Weights of a small mixture-of-experts language model, trained from scratch on English Wikipedia: width 320, vocabulary 4096.
Below are experts of layer 3 (counted from 0) of a mixture-of-experts language model. Rows are named router (the router's row for the expert) and show model dimensions 256-319. Each number is 128 + 32 x the weight over its row's rms, rounded and kept within 0 to 255.
Before each expert's rows: a language model's description of what the expert responds to. This comes from a sample of Wikipedia text that the model never trained on.

# expert 12
It responds to: Single capital letters starting names or terms, such as S in Square, N in Niazi, B in Baird; also mid-word "ra" in Hellraiser and hydraulic.
router [131 150 171 120 132 148 121 102 134 182 136 163  59 144 148 173 114 141 159  96 106 136 153 166  76 124  95  85 148 134 170 146 145 125 194 160 157 148 101 105  99 123 133 136 125 133 114 137 101 105 164  94  96 167 169 116 166 122 144 183 161 152  66 201]

# expert 17
It responds to: Month names in dates such as 29 July or November 1943; also ordinal th/st, and pieces like ern in Concern, born, lived.
router [131 141 130 128 147 150  76 140 141 120 133 152 116 195 186 139  85 154 173 130 154 154 127 137 118 130 131 152 123 154 144 136 139 164  88 166 166  82 105 139 158 118  85 131 173 129 176 178 143 183 153 146 148 104 154 126 159 168 121 169 117 147 112 148]

# expert 40
It responds to: En dashes, hyphens and colons between numbers in scores, seasons and times (8–0, 2004–05, 9:38), plus capital letters in codes.
router [115 193 166 107  86 145  86 144 123 150 125 112 105 159 167 148 142 140 109 111  67 165  93 158  76 119  86 102  96 124 158 154 157 147 131 115 167 138  74 125 164 129 112 150 140 128 163 142 112 105 157 111 112 106 145  90 186 137 130 178 136 159 127 175]

# expert 61
It responds to: Coordinators and, or, but, &, plus who and than, joining items in lists and phrases, as in "1990s and 2000s".
router [106 179 192 156 148 149  88 130 137 123 192 191 119 164 147 120  94 143 108 139  93 176 127 141 122  88 103 115  99 127 117 139 123 120 172  87 138 124 118 136 153 131 106 108 174 126 114 184 116 113 163  74 109 143 155 136 190 176 183 154 177 162  90 161]

# expert 6
It responds to: Commas, semicolons and closing parentheses in running prose and lists, plus the " =" closing taxon article titles like Coraciiformes.
router [144 144 145 145 130 114 119 133 167 136 168 189 134 222 164 121 111 151 143 145  99 131 114 151 114  78 155 119 140 144 148 139 153 150 181  90 147 129  98  98 134 105 170  61 168 145 114 165 124 169 154 111 134 101 136  97 149 134 122 166 112 121  95 132]

# expert 57
It responds to: Word pieces like an, ron, ann, ox inside names and words, such as Charanis, Savanes, Ian, battalion, usually following a single consonant.
router [149 181 179 123 117 181 122  95 152 173 167 141  94 133 136  86 134 153 113  91 148 152 100 107  86  80 112 128 147 139 175  97 148 150 142 136 116 146  71 146 128  96  99 172 110 123 152 154 121 125 125  64 101 174 126 109 175 160 129 139 148 148 127 175]

# expert 45
It responds to: Prepositions like to, for, into, over, about after verbs or participles, as in fallen to, ceased to, tumbling into, taken over.
router [105 209 174 134 112 130  91 120 187 148 191 159  98 157 132 163 117 108 123  88 110 168  71 115 120 102 136 139 141 130 189 152 138 134 175 129 155 130  87  85 130 112 107 115 202 143 115 147 159 117 136 144 140 128  96 127 125 130 145 177 113 153 100 115]

# expert 28
It responds to: Single capital letters starting acronyms, abbreviations or capitalized words after brackets, dashes or ==, such as PNP, Ph.D, SNEP, December.
router [108 170 214 104  72 132 118 153 117 144 163 183  99 118 157 184 160 136 122  99  76 152 119 114 127 115 139 107 193 158 156 151 175 162 152 162 165 123  90 128 140 116 143 103 144 133 140 189 119 160 167 126 144 117 165  81 185 130 147 146 153 161 141 135]

# expert 4
It responds to: Hyphen bullets and pipe table-row starts right after a line break, plus word-final pieces like -en, -on, -ten in names.
router [164 180 190  95 130 151 101 137 183 119 110 149 131 146 147 149  71 171 134 174 128 184 135 140  93 116 110 112 147 174 140 158 117 186 144 160 145  95  96  87 105  77 119 126 156  94  99 150 106 109 120 153 128  61 145  61 140 164 119 175 128 133 106 197]

# expert 26
It responds to: Final pieces of place names and closing brackets, such as Novorossiys-k, Vicks-burg, Mary-land, Michigan State, County, District, ).
router [133 151 157 118 141 171 127 105 126 154 144 155 143 162 147 140 118 128 157 130  81 157 130 153 140  71 133  90 111 136 167  82 139 156  70 188 223 109 127 102 127  87 127 137 132 115  95 182 100 152 171 110 142 161 138  88 172 117 177 114 113 125  80 137]

# expert 18
It responds to: Plural or word-final s after nouns (pounds, highs, plugs), and lowercase word-initial consonant pieces after articles, such as p in pandemic, b.
router [138 147 175 138 108 174  98 113 123 129 161 150 132 104 169 195 127 128 134  97 121 141 130 131  99  80 169 131 172 179 155 173 144 132 162 104 121 123 102 108 191 106 103 103 169  95 118 133  90  81 149 132 151 119 121  84 162  97 179 150 150 129  91 169]

# expert 13
It responds to: Word-internal fragments like in, un, ine, ell, lin, con inside longer words, as in dinosaur, Trinity, volunteer, opportunities.
router [132 163 132  86  89 155 113 151 157 159 126 105 122 179 108 106 107 174 168  53 117 138 116 152 117  90  94  89 125 127 171 170 134  99 158 134 125  71 127 135 157 137 164 114 163 120 140 190 138 148 152 127 161  57  99  95 162 142 152 135 163 144  81 104]

# expert 3
It responds to: Inner and ending pieces of long Latinate words such as analysis, apocalyptic, products, documents, prophets, often plural or suffix pieces like es, ies.
router [104 159 203 132 108 177 128 185 155 153 171 132 114 177 128 151  75 164 177 122 106 120 148 119  95 128 154 120 170 197 105 164 176 161 137  81 180 127  63 144  99 112  83  47 135 100 135 198 143 120 184 118 123 136 126 113 156 137 194 170 153 140 124 160]

# expert 1
It responds to: Prepositions like in, on, at, during, near after verbs or names, plus colons after infobox field names such as Location:, Registration:.
router [ 89 105 189  76 145 159 105 155 170 142 154 158 140 173 144 136 137 137 150 138 115 127 122 165 112 116  99 137 148 126 233 137 145 158 134 127 144  89  68 108 147 125 129 177 189  72 132 129 126 107 184 121 161  93 198 104 135 132 148 164 143 170 156 202]

# expert 41
It responds to: First pieces of proper names starting a list item or table cell, such as De, Har, She in Sheehan, Bob Dylan, Portland.
router [132 158 151 118  53 163  92 142 163 157 142 145  78 147 144 145 108 160 156 170  76 143 105 186  95  94  58 147 129 136 112 143 163 178 121 135 181 116 123 119 120  94 134 121 130 140 132 152 112 141 189  85 158 142 187 118 183 115 134 166 139 165 111 194]

# expert 33
It responds to: The letter b and pieces like ub, ab inside names such as Kasbah, Cuban, plus slashes in coordinates, === subheadings, and him.
router [142 112 141 136  81 166  87 144 182 108 156 163 139 175 105 146 139 120 142  92  62 157 111 154  94 133  80 153 149 137 140 101 102 135 103 120 157 104 118  90 151 178 126 112 197  98 122 118  71 133 163  63 126  99 166 141 175 109 119 193 109 160  95 174]

# expert 25
It responds to: Geographic name parts and common nouns after prepositions, such as inland, New, England, Washington, Sydney, Kong, plus parents, training.
router [136 160 180 172 107 117  77 152 187 152 169 164 131 132 133 174  59 165 125  80 101 156 131 136  75  64 142 155 128 125 161 149 155 170 149 155 122 113 119 101 123 110 130 122 166 105 116 119 127 103 154 125 130 143 199 106 167  97 188 188 117 177  79 153]

# expert 37
It responds to: Word pieces following a capital initial, mainly ow, ows, ay, outh, as in Towson, Tow Law, How, South, Way.
router [124 198 182  95 119 134 124  72 170 127 137 132 107 143 131 157 136 173 149 101 125 162  96 136  43 106 108 167 148 183 180 124 134 157 126 155 162  79  94  90 137 117 123 121 117 174 144 136 126 135 114 110 195 122 122  91 135  95 102 166 142 159 120 187]

# expert 42
It responds to: Articles, demonstratives and possessives opening a noun phrase mid-sentence: a, the, that, his, its, their, other.
router [101 191 163 130 103 191  72 142 182 130 143 183  95 166 168 146  92 180 179 142  76 173  92 160  77 126 111  98 160 113 158 148 222 146 130 168 122 124  93  92 161  88 103 100 140 102 120 129 142 124 122 132 154 120 134 125 174 146 139 145  91 157  41 177]

# expert 20
It responds to: Syllables inside proper names and words, often after N or V, like V-ul-gate, N-ud-gee, L-inc-oln, plus out, part, them.
router [ 94 122 149 111  75 134  70  92 134 172 161 162 102 146 115 140 108 143 134 119 113 128 140 165  43 133 142 108 126 163 191 120 149  80 155 112 110 127 110 181 124 111 103  90 124  82  98 134  59  70 182 145 120 116 160 109 138 164  98 162 149 192  70 150]

# expert 11
It responds to: Single-letter word starts (H, s, t, h) and the word as; also blank cells in election result tables, as in Herman, senator, tones.
router [115 140 161 152 114 153  83 147 197 179 164 145 116 194 200 171  93 162 135 138  80 150 125 181 138 130 138 102 159 166 170 129 128 183 143 149 115 103  82  83 110  63  96 114 148 142 148 156 113 153  97 133 161 115 172 100  85  86 158 123 141 122 107 150]

# expert 56
It responds to: Consonant pieces in names like St-ig, Wr-ig-ley, Ch-inmay, an-h-ydrous, and coordinate marks like ″E and invisible separators.
router [108 202 165 134 121 170  96  88 131 115 128 110 129 109 143 142 159 135 123 116 116 155  78 215 105 138 125 133 133 137 149 154 146 180 139  78 193 110 148  94 176 119 142 123 155  99 111 175 152  91 122 158 132  93 183 136 140 149 154 138 147 147 145 156]

# expert 39
It responds to: Opening consonant pieces of words after articles or prepositions, such as pl in places, fl in flows, st in Stockton, T, m, sp.
router [117 161 181  95 117  85 110  85 170 168 211 143 118 159 159 129  92 189 211 102 113 155  92 110 128 118 120 125 167 127 124 164 127 125 134 104 175 136 124 122 144 140 118  94 103  85 112 113 105 124 142 113 149 148 179 103 161 127 137 172 162 112 105 142]

# expert 36
It responds to: Middle or final pieces of surnames, places and words after a B or m start: Adiabene, benefits, Carolina, Cummings, Mississippi.
router [132 136 161 119 113 193 103 105 133 108 161 190 115 191 177 133  94 172 155 130 116 135 102 176 120  71 121 134 155  91 137 119 138 103 110 126 156 153 123  68 118 118 162 119 133 150 139 120 106 178 165 145 154 108 167 142 183 124 171 143 151 146 126 187]

# expert 48
It responds to: Lowercase c pieces such as in citation needed and Broncos, prefixes like rec, dis, ac, plus bytes of Thai, Chinese, Arabic and Cyrillic text.
router [113 148 122 141 108 155  95 137 139 127 139 159 139 120 111 105 103 183 147 115  32 149  75  96 105 123  74 163 161 160 138  91 147 108 102 122 172  99 139 115 133  96 166 124 156 141 114 150 128 140 152 103 134 115 166  78 176 119 163 163 148 115  74 198]

# expert 49
It responds to: The article the, plus his, their, this, those, mostly after prepositions like of, in, to, as in "of the village".
router [131 199 151 137 132 134  94 132 152 103 166 171  87 129 135 168 134 122 148 123  60 185 133 186  88 138 115 115 168 115 194 101 141 116 164 115 124  98 146 144 160  88 160  67 124 114 145 137  88 124 116 105 126 140 130  99 119 100 184 168 147 169 113 179]

# expert 27
It responds to: Pipe characters separating cells inside Wikipedia tables of sports results, statistics and listings, mostly mid-row between numbers or names.
router [110 178 170 147  88 148 124 107 153 149 133 190 124 129 136 108 136 147 119  93  97 106 114 122 119 117 104 130 168 109 173 149 150 121 146 151 140 147  97 130 165 103 124  71 156 116 132 176  90  95 186 126 132 144 139  65 130 102 178 192 110 172 111 159]

# expert 9
It responds to: Pieces of European and other foreign personal and place names, especially z and ian, such as Franz, Zénith, Burkina, plus nationality words like German.
router [125 138 148 145  95 151  93 153 165 170 129 171  89 146 194 141  88 143 113 115 128 173  97 176 149 101  53 125 147 110 128 166 111  84 131 119 168 110  79  64 125  96 120 117 131  96 113 159 103  82 126 105 137 125 156 107 141 161 134 204 112 195  73 195]

# expert 14
It responds to: Word pieces with w or W, often mid-name or after a prefix, like Ber-w-ick, Kil-w-inning, assembly-w-oman, West Bank.
router [ 94 203 177 146  77 155  90 108 165 136 181 174 100  92 147 129 103 125 111  87  99 127 152 127 103  96 171 110 169 131 174 148 145 171  87 111 150 117  81  62 108 124  84 129 138 116 122 140 143 126 155  57 133 128 151 120 162 112 140 152 100 123 110 185]

# expert 8
It responds to: Nouns and suffixes naming people's roles or groups, like philanthrop-ist, recip-ient, politician, members, President, plus percent signs.
router [130 176 149 185 106 125 124 116 172 139 160 155 133 121 148 165 143 111 162 134 108 144 124 148 111 142  82 119 125 105 141 154 150 119 179 175 190 122 150 115 142  84 128  62  98 118 141 158 110 138 176 158 137 143 112 145 141 102 113 158 102 162 120 186]

# expert 31
It responds to: Word-internal pieces it, ot, and, ch in exorbitant, robotics, negotiate, Ugandan, plus closing quote marks after song or album titles.
router [111 163 145  95 136 149  86 117 157 166 110 180 153 134 179 104 124 161 153 127 125 140 142 132  67 117 127 136 142 161 114 129 143 108 125 154 176  95 111 120 141 119 144 116 125 148 168 170 129 158 159  84 130 131 159  98 128 104 172 167 162 184 129 113]

# expert 23
It responds to: Opening parentheses in lists and tables, such as (146 mi), (Cope, 1866), (pen.), plus paragraph breaks after headings, hyphens in call signs, capital A.
router [124 156 161  78 114 131  78 113 164 156 148 125 139 151 142 113 129 182 101 149 106 174 111 169  71 117 108 155 159 141 147 143 150 118 109 130 194 132 108 105 134 123 128 155 141 112 124 163 101 142 200  87 118 132 158  97 168 125 126 146  86 152 129 150]

# expert 43
It responds to: Opening quotation marks and initial word pieces such as d, D, O, un, pro, ab, often starting quotes, titles or math terms.
router [113 134 158 133 106 167 125 141 116 102 165 179 142 133 154 138  94 134 155 139  86  93 149 160  73  98 158 111 164 138 183 128 201 125 140 158 147 123 106 122 103 116 144 101 127 115 141 155 139 157 182  94 131 135 145 116 171 103 183 179 124 192  47 159]

# expert 63
It responds to: Pieces al, ial, et, il, ary forming adjectives or names, often after F, such as Falcon, false, retail, local, National, sectoral.
router [133 163 136 131  81 125 109 156 182 113 161 119 137 147 190 101 106 180 157 113 115 146  87 161  79 120 119  88 119 120 148 133 144 152 197 153 148 147  79  58 135  78 149  96 174 130  80 161  99 107 122 177 102  94 122  97 143 147 170  89 180 172 104 146]

# expert 60
It responds to: Inner syllables like le, per, res, de in names and words (Ulema, Ullevaal, temperature, Estonian), and degree signs in coordinates.
router [141 170 145 125 119 159 117 187 145 149 147 142  90 166 158  95  97 140 156 140  98 102 115 131  63  86  98 155 133 151 172 174 134 153 188 128 162 115 136 153 143 116 110 171 141 140 102 138  92 119 185 126 178 147 154  95 137  99 166 168 134 156 144 177]

# expert 0
It responds to: Single vowels and vowel-ending pieces inside or closing non-English names and words, often after j or k: Joko, Zhao, Navajo, Ayam.
router [116 129 128 138 116 138 107 115 138 177 142 157 117 140 137 160 140 133 129 130  86 123 140 121  95  89  61 131 159 170 166 139 198 135 143 132 144 114  80  61 177  70 108 127 189 115  78 160 110 135 113  90 131  64 163 110 161  85 145 143  98 174  76 153]

# expert 54
It responds to: Middle pieces of proper names after an initial letter, enn in Lennon and Vienna, and place-name starts like Los, Swed, Atlant, Boston.
router [121 181 156 145 152 133 124  90 140 129 208 200 104 137 140 145 129 110 168 127 154 162 153 164  88 134 124 125 123 155 178  95 151 174 127 140 118 154  95  75 164 107 137 106 171  98 123 187 125 128 156 124 142 178 162 138 110 159 108 153 152 203 102 172]

# expert 2
It responds to: Bare space tokens right before years, dates, times or figures in tables and date lists, such as March 1911, January 24, 2006.
router [121 161 157 119  85 112  79 133 167 138 176 156 146 141 159 182  94 126 142 110 111 194 129 153  78 108 132  90 184 142 186 142 148 178 152 124 146  97 123  90 137  88 155 153 125 104 165 185 120 110 172 100 149 137 110 115 148 126 134 150 112 177 101 205]

# expert 55
It responds to: Prepositions and connectives like by, with, from, after, under, between, when, often opening sentences or following verbs, as in "With a combination".
router [106 138 178 132 104 201  81 132 193 119 143 197 105 182 180 123 108 173 167 102 132 120  93 167  88  81 114 160 165 144 155 118 132 168 118 115 187 145 110 132 131 115  96 117 174 115 104 124  62 152 135 134 139 112 164 121 150 132  88 147 133 144 118 152]

# expert 21
It responds to: Nouns in proper names of countries, institutions and places, such as United States, University, House, Europe, Museum, plus Ek-ater-ina pieces.
router [ 63 156 177 166  86 163  85 127 174 138 143 137 113 165 187 111 108 142 151 118 112 133 161 161  88 118  91 108 204 174  98 154 158 177 119 162 158  89 119 122 112  69 155 136 136  88 177 138 179 151 170 165 143 128 168 137 164 141 206 155 156 175  46 146]

# expert 10
It responds to: Bare space token after a pipe, semicolon or colon inside tables and stat lists, just before a number or cell value.
router [132 133 141  98 102 140  72 124 176 140 173 161 130 161 168 113 127 172 169 109 113 158 125 182 101  98 130  93 148 101 179 176 130 157 161 126 129 105 112  99 153  91 105 122 101 147  64 177  67 132 187  90 134 123 164  93 143 155 133 131 133 189 110 173]

# expert 5
It responds to: Prepositions linking a noun to what follows, above all of, also for, from, in, among, between; plus the word piece om in bomber, Montgomery.
router [142 121 157 177 117 149  74 138 166 171 159 149 107 182 148 148 117 132 200 140  91 123 128 135 107 139 156  85 147 155 136 164 164 165  91 109 172 113 108 135 138  86 156 135 165 113 168 120 118 138 141  57 112 102 169  58 158 144 165 176 136 154 137 148]

# expert 7
It responds to: Cell separators | in wiki tables of scores or stats, and word-internal pieces like -ic, -lic, -ural in Electronic, Atmospheric, Baltic.
router [ 89 204 141 171 118 120 139 146 187 190 132 164 107 140 122 140  62 132 142 129 103 199 129 109 134 106 137 136 127  86 113 125 165 159 132 108 174 117 112 122  92 114  81 144 185 156 123 159 135 125 100 109 136  94 187 157 172 130 147 166 195 159 109 151]

# expert 52
It responds to: Pipe separators and semicolons between list or table items, plus word-final suffixes like -ult, -ers, -ored, -ations.
router [105 106 171 150  85 140 132 113 144 160 160 210 151 186 105 157 123 180 174 101 129 134 152 114 138 139 127 146 173 169 134 164 135 165 184 147 164 115  89 104 150  91 132 101 137 151 126 131  93 101 122  88 146 156 127  81 167 144 174 147 112 133 138 134]

# expert 29
It responds to: Single consonants and short pieces inside names and words, such as m in Claymores, l in Maslany and Backlash, n in Krnjic.
router [ 95 190 192 110 132 145 158 132 187 113 152 128 118 120 145 159 107 159 116  95 106 150 105 127  76 100 124  90 136 165 151  86 138 138 124 108 179  91 134 138 133  91 137  88 170 154  81 157  94 115 170 134 124 109 154 108 119 141 107 118  92 151  72 162]

# expert 62
It responds to: Pieces of Latin genus and species names in taxonomy lists, like Tetron-ar-ce, excavat-us, Euphorbi-ace-ae, plus name starts with R, J.
router [ 66 148 177 142  76 122  43 131 174 141 154 127 103 194 176 152 155 173 147 147  91 100 125 125 111  81  80  59 155 157 142 160 142 100 140 171 147 113  95 121 131  80 168  59 182 122 100 158 146 153 214 154 132 151 191 124 129 173 132 165 114 146  87 135]